Below are experts of layer 8 (counted from 0) of a mixture-of-experts language model. Rows are named up (a neuron's input weights, with its number), down (a neuron's output weights, with its number) and show model dimensions 0-223. Each number is 128 + 24 x the weight over its row's rms, rounded and kept within 0 to 255.
Before each expert's rows: "comes before" lists some tokens at least twice as common just after its tokens as in all text; "gets" lists some tokens that make up at least twice as much of what it gets as of all text. This comes from a sample of Wikipedia text that the model never trained on. Tokens count by the router's weight.

# expert 14
comes before: ".", " |", ",", "–", "%", "th"
gets: "1", " 1", " 2", "5", " 3", "0"
up3 [ 96 115 129 172 167 163 144 125 141 186 106 129 104 120  81 148 123 155 132 148  86 108  99 122 150 101 147 119 131 142 146 133  51 159 117  99 117 130 149 116 118 103 122  79  93 133 110 102 139 113 145 133 109 135 131 152 119 131 166 124 133  97 143  96 111 143  80 157 123  97  95  78 111 138 115 143 138 132 151 122 142 130 204 184 142 145 128 108 101 125  82 110 118 132 124 121 150  93 144 161 134 121 112 162  94 115 146 156 133 148 135 136 143 144 130 106 151 121 133 113 141 103 123 115  86 148  73 150 114  85 150 137 147 147 178 128 162 172 125 145 113 151 134 147 124 126 121 157 143 148 142 100 141 114 100 113 118 109  95 131 148 174 136 136 142 167 150  98 130 129 157 117 112 125 121 140 132 159 103 130 154 145 147 142 102 142 185 127 110 135 105 158 154 123 166 106  97 120 153 102 126  97  70 112 122 144  95 131 114 147  95 165 127 123 151 119  95 143 126 133 111 127 178 136]
down3 [126 165 137 104 115 133 140 139 141 136 133 110 140  69 121 112 100 119 123 150 111 173 130 158 115 150 146 158 121 100 146  81 166 113 108 166 128 156 134  96 155 121 114 144 149 161 181 148 148 130 110 160 118 128 172 146  94  92 138 130  82 104 139 139 130 116 104  94 113 137 156 128 115 104 159 129 117 141 135 130 165  92 132 108 148 129 111 157 115 147 125 131  98 120  89 134  89 127 157 100 100 166 138 155 113 130  95 130 123 111 100 116  78 190 119 139 104  97 146 153 156 139 112 162 154 141 117 180 146 109 109  91 120 136 159 122 151 126 144 133 179 155  89 101  90 100 146  97 130 136 113 117 151 147 133  96 164 117  92 169 110 105 102 129 134  91 115 170 156 150 151 162 118 135 119 128 138 109 143 142 107 147 109 155 162 111 106 137  90 136 132 100  98 123 143 149 116 109 133  83 154 179 109 107  86 155 114  88 142 145 133 156 106 111 148 113 132 116 104  86 149 152 137 108]
up4 [106 198 115 109 133 139 131  98 115 101  93 127 149 107 127 108 113 100 134 157 110 123 119 161 140 115  92 147 123 171 168 141 136 122 191 149 150 153  88 109  93 165 134  74 137 109 146  97 127 148 107 106 123 172 115 162 118 168 159 134 130  65 153 133 116 154  91 111 122 145 107 164 146 125 146 130 173 110 145  97 112  77 189 127 163 118 157 136 154 141 113 138 115 134 143 115 121 127 133 163 136 147 118 154 151 137 112 160 139  79 140  95 121 158  78  97 159 128 125 113 111 114 150 121 108 135 131 126 153 108 110 111 160 160 148 136 160 122 142 116 151 139 148 146  97 126 162 131  75 132 124  96 103 163 120 111 112 160 127 135 142 126 116 116 165 134 108 143 133 180 118 122 117 135 114 145 144 161 117  98 160 151 129 126 134 105 118 167 117 134 127 122 135 120 158 120 133 107 103  58 143 113 119 129 149 157 105 140 118 116  89 131 105 144 175  84 110 158  98 134 137 102 124 123]
down4 [117 107 109 137 134 150 141 120 157  96 168 130 111  76 161 159 151 166 135 131 115 124 169 115 142 122 125 160  83 148 144 151 182  87 116 131 119 105 106 104 110 111 116 161 155 109 160 159 148 141 115  77 143  95 118 151 136  80 154  95 143 142 150 110 148 191 112 115 104  92 138 117  93 143 149 151 133 143 109 143 111 121 137 116 105 112 158 115 120  89 111 129 157 145 117 117 132 113 124 150 108 113 108 130 101 119  98 112 114 139 132 130 107 105 147 154 103 156 179 127 182 157 123 152 135 155 131 141 136 142  73 137 161  98  99 142 146 132 140 136 116 119 128 114 173 128 127 141 168 129 128 140  83 137 127 139 116 111 188 143  97 123 132 130 128  51 139 141  93 115 160 130 146 136 134 101 164 105 166 122 123 103 155 121 100 116  86 104 176 154 114 139  92  96 108  81 100 114 145 147 145 132 108 138 116 130 124 137 112 102 152 129 179  98 111 173 101 138 145 136 121 106 149 148]

# expert 1
comes before: " of", ",", " 18", " 2025", " 2024", " 2021"
gets: " May", " the", " October", " November", " September", " March"
up3 [150 134 115 117 164 138 125 120 109 170 102 142 114 143 149 124 109 120 148 177 192 127 133 106 144 144  95 147 143 118  84  82 130 127 141  62 124  81  91  99 115 106 132 139 121 103 131 116 139 152 127 131 152 170  91 141 134 125 116 142 153 139 135 149 128 134 128 146  44 138 161 135 108 124 137 111 149  89 147 153 146 147 129 131 144  98 119 127 117 157 151 135 121 132 107 115  70 155  97 125 156 139 115 164 118 111 106 120  79 151 156 103 125 147 118 146 103 107 129 128 161 173 166 122 143  98 120 130 134 105 130  96 141 189 137 104 122 118  98 137 145 144 104 170  93 104 195 149 116 110  81 160 169 155 102 105 139 123 134 129 103 133 127 138 140 137  86 136 117 120 150 109  99 145 100 126 114 150 145 144 131 118 124 143 111 117 106 114 147 144 116 132 144 109 119 121 154 127 115 134  50  90 140 121 125 127 143 145  92 127 123 139 143 157  90 135  96  95 100 155 146 183 118 116]
down3 [112 139 159 124 155 183 189 161 104 131 103  91 146 131 153  97 144 130  92 126 129 161 111 145 139 106 133 109 144 165 129 113 127 138 103 142 131 135 140  61 125 167 129 150 125 156 105  99 103 130 131 128 101  68 131 117  87 114 120 124 143 165  86 124 116 131 141 133 146 145 140 167 123 131 129 110 150 137 139 132 127 136 158 103 110 105  91 133 100 112  82 132  81 178 106 156 142 105 155 126  82 157 157 100  95 133 113 178 119 147 130 166 159 111 148 133 121 156 133 134  98 153 154  99 114 109 155 133 120 136  71  99 102 112 136 144  94 132 133 120 109 105 148  88  99 135 144 153 107 161 132 141 141  54 145 121 115 100 142 112 138 161 109 179 154 109 141 174 145 119 118 148 153 108 123  91 116 150 122  94 111 152 151  80 139  95 134 118 113 107 112 123 120 152 115 164 147 153  87 101 131 143 139 115 121 122 132 170 138 125 163  99 123 137 129 148 118 143 178 132 118 134 157 119]
up4 [123 115 155 193  93 143 151 164 162  92 176 121 136  64 129 152 104 136 153 125 126 122 143  93 158 125 151 172 104 146 119 126 126 111 119 170 153 154  55 163 106 130 142 140 108 129 138 123 118 125 146 135 123 154 119 161 112 112 147 102 166 170 123 124 135 155 128 118 140 136 149 157 122 125  98 111 121 119 141 134 148 121 135 108 121 130 102 213 164 154 134 114 138 155 140 160  93 117 143 117 114 166 150 170 112 150 133 142 115 124 119 119 135 115 101 112 151 122 102 125 127 112 131 163 161  71 107 160 145 104 121 111 130 129 133 100 108 125 118 135 150 116 121 105  84 130  91 116 139 134 185 123 133 131  93 109 147 160  99 128 134 141 107 150 104 136 134 130 136 122 175 116 104 141 135 191 127 142 118 121 121 165 107 103 123 106 111  74  67 118 122 109 112 126 152 132 155 121  96  91 125 148 106  84 144 130 136 165 130 149 118 119 167 145  99 129 124 151 142  86  95 152 166 123]
down4 [166 168 151  99 106 177 120 106 120 154 120 127 159 122 121  99 131 122 167 137 137 164 155 136 117 117 127 155 110 131 101 156 169 127 162 140 157 109 112 106 128 108 135 142 120 140 120 151 122 109 110 106 132 106 130 177  94 147  92 153 131  83 128 102 108 134 122 122  69 128 142 130 104 111  91 116 157 130 152 151 129 137 160 110 147  83  70 119 150 131 134 130 144 142  98 121 105 120 127 145 151 111 127 143 159 134 102 107 126 100 163  73  91 124 155 113 116 114  97 160 129  95 113 172 124 104 139 129 139 112 116 140 130 141  47 112 168 139 152 157 131 110 116 141 167  65 156 123  84 137  93 164 127  99 156 123 118 184 160 119 124  91 135 135  95 139 175 121 112 122 144 118 160 116 149 106 143 140 138 127 167 140 122 110 111 155  95 138 163  92 153 129 107 112  97 126 118 143 150 141 136  84 136 156 101 133 168  97 133 106 127 141 113 125 133 109 200 113 139 121 112 135 129 144]

# expert 9
comes before: " |", ")", "O", "E", "T", "I"
gets: "S", "A", "T", "O", "P", "C"
up0 [113 117 125 138 131 133 163 118 140 135 125 131 123 121 170 131 116 114 101 119 123 148 130 110 132 129  80 146 134 133 117 168 131 114  95 102 137 153 139 110 120 135 109 119 139 128  79 114 103 152 149 130  99 108 127 115 132 136 145 115 126 160  82 123 153 134 117 132 119 110 152 156 114 105 126  96 137  98 166 102 100 179 160 136 133 107 122 173 144 107 115 101 178  96 127 104 158 121  94 123 139  88  94 127  73 116 121  97 102 130 135 153 102 147 123 145 132 102 142 137  96 134 110  95  84 145 124 143 141 142 137 128 144 136 132 170 141 128 133 163 132  76  96 108  94 156 127 123 116 152 118 140 114  86 128 165 128 133 145 134 140 110 187 154 140 211 136 107  93 134 115 150 116  95 105 130 132 163 111 142 133 154 126  96 158 136  87 106 126 167 143 108 193 159 149 118 110 138  84 129 114 114 101 126 119 142 129 146 181 143 137 120 134 180 134 132  73 184 156 133 164 186 134 165]
down0 [145 149 131 185 146 109 126 163 126 130 124 164 151 139 123  97 123  75 175 114 115 117 142 166 106 131 118 114 100 154 123 182  93  94 152 120 152 107 111 129 132 100 120  87 118 148 123  95 134 138 141 154 145 120 117 130 172 141 123 130 111  97 174 140 172 160 116 159 114 111 100 140 121 114 137 125 127 132 171 115  95  89 131 104 119 152 106 126 109 119 111 150  92 129 178  92 138 147 152 132 102 130 168  82 169 122 143 121  74 109 100 115 161 121 132 132 146 141 144 146  93 122 140 125 135 136 133 134 151  90 157 152 136 104  93 111 138 119 156 128 163 112 132 106 150 160 104 162 164 148 126 134 137 117 120 106  86  50 134 110 126 117  94 122 133  80  98 148 110 109 120 122 141 159 137 180 137 118  93  97 116 137  78 148 114 114 158 131 153  90 147 114  86 110 132 164 157 116 130 132 149 147 176 121 144 136 131 128 106 141 133 100 156 102 177 130 160  87 140 131 133 137 141 107]
up1 [170 143 143 146 118  96 139 155 132 111 135 150 130 132 133 143 160 171 146  95 118 146 116  99 131  86 106 110  84 151 153 125 157  89  98  96 131 118 128 123  87 157 140 123 142 185 120 144 135 139 151 150 106 129 127 135  94 127 149 158 134  98 127 122 114 178 177 172 114 100 141 117 119 147 111 106 106 131  83 162  94 153 139 135  96 124 125 124 156 144 117 106 132 125  94 150 135 117 139 157 163 135 117 182 123  77  94 112 143 140  84  88 123 168  70 151 124 165 119 139 127 132 123  99 139 117 127 134 106  70 118 104 159 126 128 111 113 124 143 105 112 173 121  86 123 115 139 144 164 110 102 163 100 111 124 127  50 133 108 151 131  89 107 142  90 127 128 133  91 136 116 110 123 145 113  88 119 129 163 130 133 130 127 138 127 113 107 134 129 106 133 111 127 106 127 114 113 160 135 115 144 168 123 165 199 128 136 135 139 103 102 165 179 142 127  98 131 151 142 118 137 109 126  74]
down1 [121 117  84 167 142 132 155 130 112 117  74 142 113 146 175 114 142 115 123  98 128 130 151 126 129 167 132 143 199 150 107 129 115 138 148 152 137 184 103 190 130 126 158 111  90 131 153 151 163 171 122  90 132  92 131 169 111 147 112 113  82 183  96 124 151 130 141 143 102 149 113 149 138 147  86 134 112 110 149  86 120 132 115 101 100 130 156 112 136 115 153 102  81 130 136 117 131 102 104 142 172 104 108  79 139 141 169 121 111  77 125 120 135 117 115 122 126  78 119 134 100 129  90  95 154 136 103 112 117 171 139 165 101 122 104 150 123 157 137 131  90 106 139 140 154 158  90 145 170 162 116 160 104 160 146 148 139 116 132 153 143 136 160 130 113 147  85 123 146 118 140 151  89 147 124 111 123 105 134 120 118 162 150  98  99 135 122 141 106 115 112 149 149 111 117 154 131 143  79 138 109 128 137 113 106 145 112 158 117  96 131 140 131 143  96 138  91 105 156 140 101 113  91 140]

# expert 11
comes before: ",", " |", " (", ".", "'s", " and"
gets: "on", "a", "ton", "o", "land", "ley"
up0 [166 135 118 155 137 111 151 153 102 128 145 112 103 124 138 116 138 166 190 142  86 123 136 124 116 174 136 150 135 143 137 102 133 124 117 100 125 144 109 167 128 151 146 102 122  65 138 116 125 144 139 120 150 174 142 175 125  93 139 133 144 112 141  88 130 142 121 184 126 118 127  96 129 114 141 154 132 134 100 131 127 171 133 133 165 112  93 178 137 150 141 122 118  80 113 129  78 160 116  99 139 130 191  92 132 105 121 127 133 126 147 112 118 149 107 159 115 141 115 154 118 128 152 138 163 118 104 146  99 139 121 106 123 132 166 168  82 142 130 169  97 129 161  89 143 125 153 131 149 118 139 137 173 100  93 136 109 143 133 147 141 128 164 169 132 160  88 122 132 138  93 146 132 168 127 112 122 124  83  85 112 131 101  95  89  92  98 125 118 130 108  94 118 116 168 116 119 108  89  85 120  66 135 123 150 117  91 105 133 134 121 153 160  92  86 149 125 124 100 153 119 128 162 125]
down0 [120  85  93 105 149 192 158 113 113 130 137 142 106 160 125 138 112 102 109 133 123 138 119 154 126 130 124  89 120 149  89 107 156 167 104 140  88  96 136 146 102  87 106  97 111  98 132 110 131 118 153 147 152 160 122 116 164 143 103 144 124 138 142 130 142 120 129 136 111 176 151 162  92 141 112 124 112 138  97  94 136 149 103 145  95 130 138 145  92 134 149 139 123 174 136 109 152 110 165 110 134  99 126  98 139 158 130 133 115 135 130 134 157 205 140  90 110 102 143 136  97 200 135 101  89 152  95  92 154 118 109 116 117 139 119 157 125 111 124 123 161 116 155 127 170 140 102 179  65 137 150 123 135 181 134 146 103 123 116 127 113 117 142  97 127 109  82 104 148 132 117 114 149 149 119 122 116 106 119 131 153 151 100 136 153 134 102 144 122 142 135 100 122 165 157 127 166 121 105 105  67 122 121  98 163 133 157 136 126 122 117 107 137 118 158 105 101 153 181 132 153 142 117  82]
up1 [138 126 100 141 128 126 174 177 112 115 129 149 134 119 138  96 102 126 149 113 143  93 120 120 178 149 132 155 137 154 155 119 106 151 102 152 192 129  64 126  97 109 141 123 110 126 129 106 150 160 121  82 117 133 125 133 118 122 144 104 157 132 134 166  76 135 128 141 112 101 110 154 158 149 120 118 127 113 174 114 170 100 146 158 114 132 118 139 153 127 100 151 138 145 112 107  98  91 139 123 116 126 141 132 132 131 134 125 132 105 150  83 141  93 115 155 111  80 129  97 142 148  94 114 135 135 130 146 112 171 135 103 135  96 100 151 165  89  90 170  99 137 100 101  88 136 171 155 131 133 142 144 127 127  71  98 159 161 125 178 132 157 141 132 104 150 117 130 126 117  97 112  60 108 164 128 148 107  87 113 110 159 132 128 102 107 126 131 143 134 138 119 146 132 102  88 128  89 162 108 169 143 140 121 126 120 107 188  76 134 144 120 152 143 121 119 151  90 158 126 118 164 140 135]
down1 [103 152  81 106 137  76 152 112  94 109 104 139 123 155 108 147 108 126 184 116 139 107 146 128 137 136 155  99 102 129 152 100 150 145 131 166 153 134  90 144  87 144 144 200 149 114 129  86 114 125 114 111 140 153 185 115 166 177 130 136 127 161 166 144 115 148 171 105 175  99 119 137 134 108 142 124 115 122 120  89 119  99 166 121 114 153  93 116 127 125 150 100 119 169 159 140 136 118 101 124 123 102 127 162 138 114 113 123 136 131 136 112 118 128 144 114 106 116 144 116 120 127 106 129 123 118 135  75 153 138 150 145  87 105 123 118 102 139 113 143 116 163  91 144 120 164 135 129 173  86 105 157 103 166 160 147 132 145 140 133 144 123 154 106 121 110 140  94 129  94 109 125  93 109 112  91 151 143 105 129 116 142 133 134 121  91 178 145 198 151 114 129 156 204 106 157 132 133 110 107 121 150 121 153 133 113  97 124  87 118 111 101 116 144 102 133 142 161 124 121 116 157  89 114]

# expert 2
comes before: ":", "\n", "-", "°", "″", "N"
gets: ":", "°", "\n", "-", " (", "″"
up0 [104 162 130 151 134 139 137 128 123 111 114 101 151  97 156 160 108 113 132 160 160 102  95 134 121 151 142 126 104 156 117  99 103 112  91 120 163 154 126 132 130  95  85 140 166 107  94 125  82 127 166 154 125 145 140 164 136 143 111 129 139 165 159 163 107 168 129 147 115 144 139 137 102 121 121 116 159  95 111 164 140 148 118 136 153 135 130 122 146 166 107 150 146 147  94 112 119 111 124 100  77 112 137 117  96  84 124  75 121 123 148  85  99  99 146 136 124 153 110 127 145 104 147  98  89  94 111 160 118 100 124 144 152 140 118 124 107 161 125 124  92 107 107 131 138 149 163 154 150 143  95 119 158 147 151 112 148 168  98 128 127 155 165 183 135 130  96 125 138 105 167 135 135 132  88 155 133 126 153 107 127 136 143  99 181 130  82 115 163 138 135 105 139 134 161 111 112 119 161  95 179 203 116 164 155 109 156 137 107 152 118 156 123 123 167 146 162 144 122 139 160 111 154 107]
down0 [129 122 123 137 105 186 140 127 124 128 169 137 156 160 130  67 115 138 188 102 111 144 154  89 126  97 138 123  92 143 125 141 150 144 140 105  91 157 134 129 136 122 152 170 117 112 138 166 177 130 100  85 125 135 165 130  96 154 108 125 137 115 152  95 136 148 109 141 117 171 148 146 135 125 103 138 118  95  94 115 119 124 100 102 135 140 126 134 141 109 171  98 134 127 112  98 130 134 112 130  73 136  94 140 123 112  81 138 162 140  90  99 113 160 120 119 100 130 148 131 127 132  95 169 127 143 133  86 147  75 120  91 164  82  75 160 172 161 132 147 166 156 110 131  79 133 120 105 124  81 119 109 153 103 162  62  79 139 147 147 120 129 139 129 135 134 159 145 138 137 129 101 124 142 151 131 188 135 152 119 138 151 124 147 113 137 139 116 157 137 146  92 142 131 121 112 118 101 109 140 116 133 148 117 170 144 108 137 141 145 181 145  87 136 132 121 130 138 105 104 131 115 113 102]
up1 [107 150 114 121 115 190 160 133 118 121 157 124 102 135 153  85 109 162 185 127 110 144  99 111  98 106 152 134 119  90 105 136 121 168 121  93  92 187 163 170  95 129 145 121  97 132 123 128 121 123 154 138 101 125 122  93 120 141 169 133 107 110 133 210 131 172 117 132 150 107 159 123 106 147 148 100 133 127 205 139  99 150 140 125 126 123  88 158 138 145 145 139 174 101  94 152 115 108  95 137 135 132 128 122 115 158 125 147 125 129 112 178 155 142 102 119 128 110 125 152 143 140 146 106 102 100 101 106 118 125 133 133 108 123 163 131 143 152 129 133 112 126 137 140 146 156 131 110 166 156 122  92  75 134 133 136 147 162 121 141 103 158 104 134 130 153 127 104 132 110 143 137  94 116 128 141 127 111 129 115 222 125 108 134  80 123  64  81 121 127 144 129 131 124  84 112 142  96 139 102 114 117 101 130  94 106 137 147 119 114 117 134 142 134 153 105 116 111 138 159 151 132 130 120]
down1 [111 166 136 114 106 109 139 122 139  98  77 129 103 146 149 128 129 145 146 101 139 128  99 101 147 163 106 125 145  95 162 115 125  80 105 131 112 112 112 111 174 150 183 141 137 107 118 114 111 119  98 144 181 158 132 121 206 131 133  98 131 161 121 138 143 127  70 152 141 136 176  91 148 123 154 145 131 132 144 101  92 127 128 141 151 106 129 128 135 129 137 184 123  98 225  68 164  88 105 140 120 152 124 103 159 132 115 137 124  90 154 130 158 112 115 145 129 119 108 142 134 148 133  83 133 143 112 139  76 134 126 147  97 158  92 169 146 125 120 156 108 137 160 146 130 125 168 121 139 126 134 133 120 151 118 126 131 116 172 117 154 152 139 130 117 146  97 137 102 121 119 125 137 115 156 136 140 108 125  88 102 147 126 135  86 100 126 107 129 166  86  80 110 132 116 134 174 122 139 123 115 126 166 124 121 143 107 125 102 135 101 106  89 128 160 115 122  99 141  99  95 145 135 128]

# expert 19
comes before: "\n", "The", "born", "==", " is", "In"
gets: "\n", " (", ")", "born", ",", "),"
up0 [158  89  82  81 121 118 137  99 112 168 138 139 120 120 122 146 126 118 184 117 129  99 153 145 184 122 166  81 146 168 143 164 166 129 127 161 128 126 115 105 134 112  88  92 104 130 107 161 113 127  99  98 137 120 134 146  70 148 120 106 126 121 118 130 108 113 132 186  67 119 172 137 130 166 126 137 139 106 143  86 101 120 142 118 133 118 119 133 143 148 136 102 105 163 128 155 128  95  68 124 112 167 184 124 113 134 129 132 116 102 158 127 137 125 123 177 118 130 154 126 102 112 111 125 113  75 142 168 170 139 111 128 118 136 103  86 102 170 141 101 114 114 109 119  64 109 157 135 123  90 155 125 153 154  87 158 113  89 133 142 154 128 119 148 110 146 143 143 115 110 139  98 122 161 118 133 101 149 147 142 116 146 128  84 149 138 130 136 101 114 151 131 152 148  98 131 160  57 115 141 155 119 139 140 129 129 117 142 132 158 118 144 136 163 121 137 133 149 111 121 129 161 140 133]
down0 [122 116 136 137 147 159 130  84 162 143 172 124  98 129 144 120 108 129 106 151 121 148  96 113 152  91 151  85 148  81  85 134 138  98 135 151 116 166 160 169 119 166 128 150 138 100 128 104 133 120 117 142 138  87 156 170 139 136  97 115 108 105 129 108 127 104 125 104 117 131 142 114 110 134 165 124 154 135 117 112 101 159 133 114 131 108 156  95 103 104 109 135 143 127  57 162 109 107 128 128 108 137 142 107 126 124 107 111 137 113 116 134 166 153 142 110 134 123 156 135 121 152 114 102 131 140  54 140 120 141 116 141 133 110 170 165 153  93 120  65 103 136 136 144 153 178 112 154 119 102 138  99 107  94 148 141 129 119 119 133 131 139 130  97  87  91 113 171 146 155 181  93 112 132 135 119 137 135 137 137 121  93 122 132 157 114 106 143 133 185 142 107 120 166 141 127 128 164 124 103 180 148 150 139 130 139 130 171 150 132 106 214 130 143 151  89 103 152  91 107 120 127 151 112]
up1 [121 132 170 102 129 145  83 139 113 106 164 114 147 149 118 150 103  99  81  90 107 163 129 149 111 120 135 139 120 122 138 120 113 120 166  96 135 132 125 122 104 138 146 122 152 150  81 116 121 122 140 145 139 125 116  87 121 136 124 144 121 172 148 109 121 109 130 150 105 119 164 125 143 164 132  99 147 123 131 176 126 157 160 101 137 170 147 140 116 131 110 163 152 167 110 132 109 122 110 189  90 115  91 111 144  81 149 144 148 111 153 158 113 134 167 141 111 131 130 121 102 154 126 166 155 134 119 129  98 126 134 184 146 133  99 137 131 126 128 119 155 127 147 187 128 126 125 137 182 164 106 100 127 139  98  74 125 170 116  96 140 144 110 125 142 110 130 103 107 121 146 114 101 132  68  89 154 111 161 117  84  81 118 129 150 142 120 107 146 105 157 162  85 200  93  98  95 149 139 112  98 162 108 123 120 116 123 102 129 131 105 155 141 177 148 114 126 126 121 119 135 154 172 128]
down1 [114 110 123 158 137 120 108 137 150 184 150 119 111  85 125 109 113 132 106 158 153  74 151 127 146 164 129  99 122 168 108 137 139 150 107  65  74 110 104 100 152 172 140 110 142 119 124 174 132 128 140 117 130 167 171 159 136 165 130 132 122 112 141 105 158 141  94 122 105 103 149 122 160 118 113 145 142 123 125 101 138 132 104 125 147 165 117 150 103 165 101 140 112 189 108 148 126 112 113 143 104 130 118 126 147 156 150 153 137 151 166 172 123  91 162 152 166 165 138 121 106 151 133 151 123 148 123 136 113 100 103 130 109  95 190 101 123 145  99 100 139 105 166 148 130 138 119 139  81 131 109 123  82 127 139 147  98 104 108 103 112 112 130 132 119  91 126 100 144 130 106 156 147 136 119 150  95  92 142 143 145 155 120 131 119  70 189 126 119  65 149 151 117  95 137 116 124 129  98 126 148 149  94 105 132 144 116 139 107 127 118 147  97 100 152 103 130 150 162  96 105 158 120 124]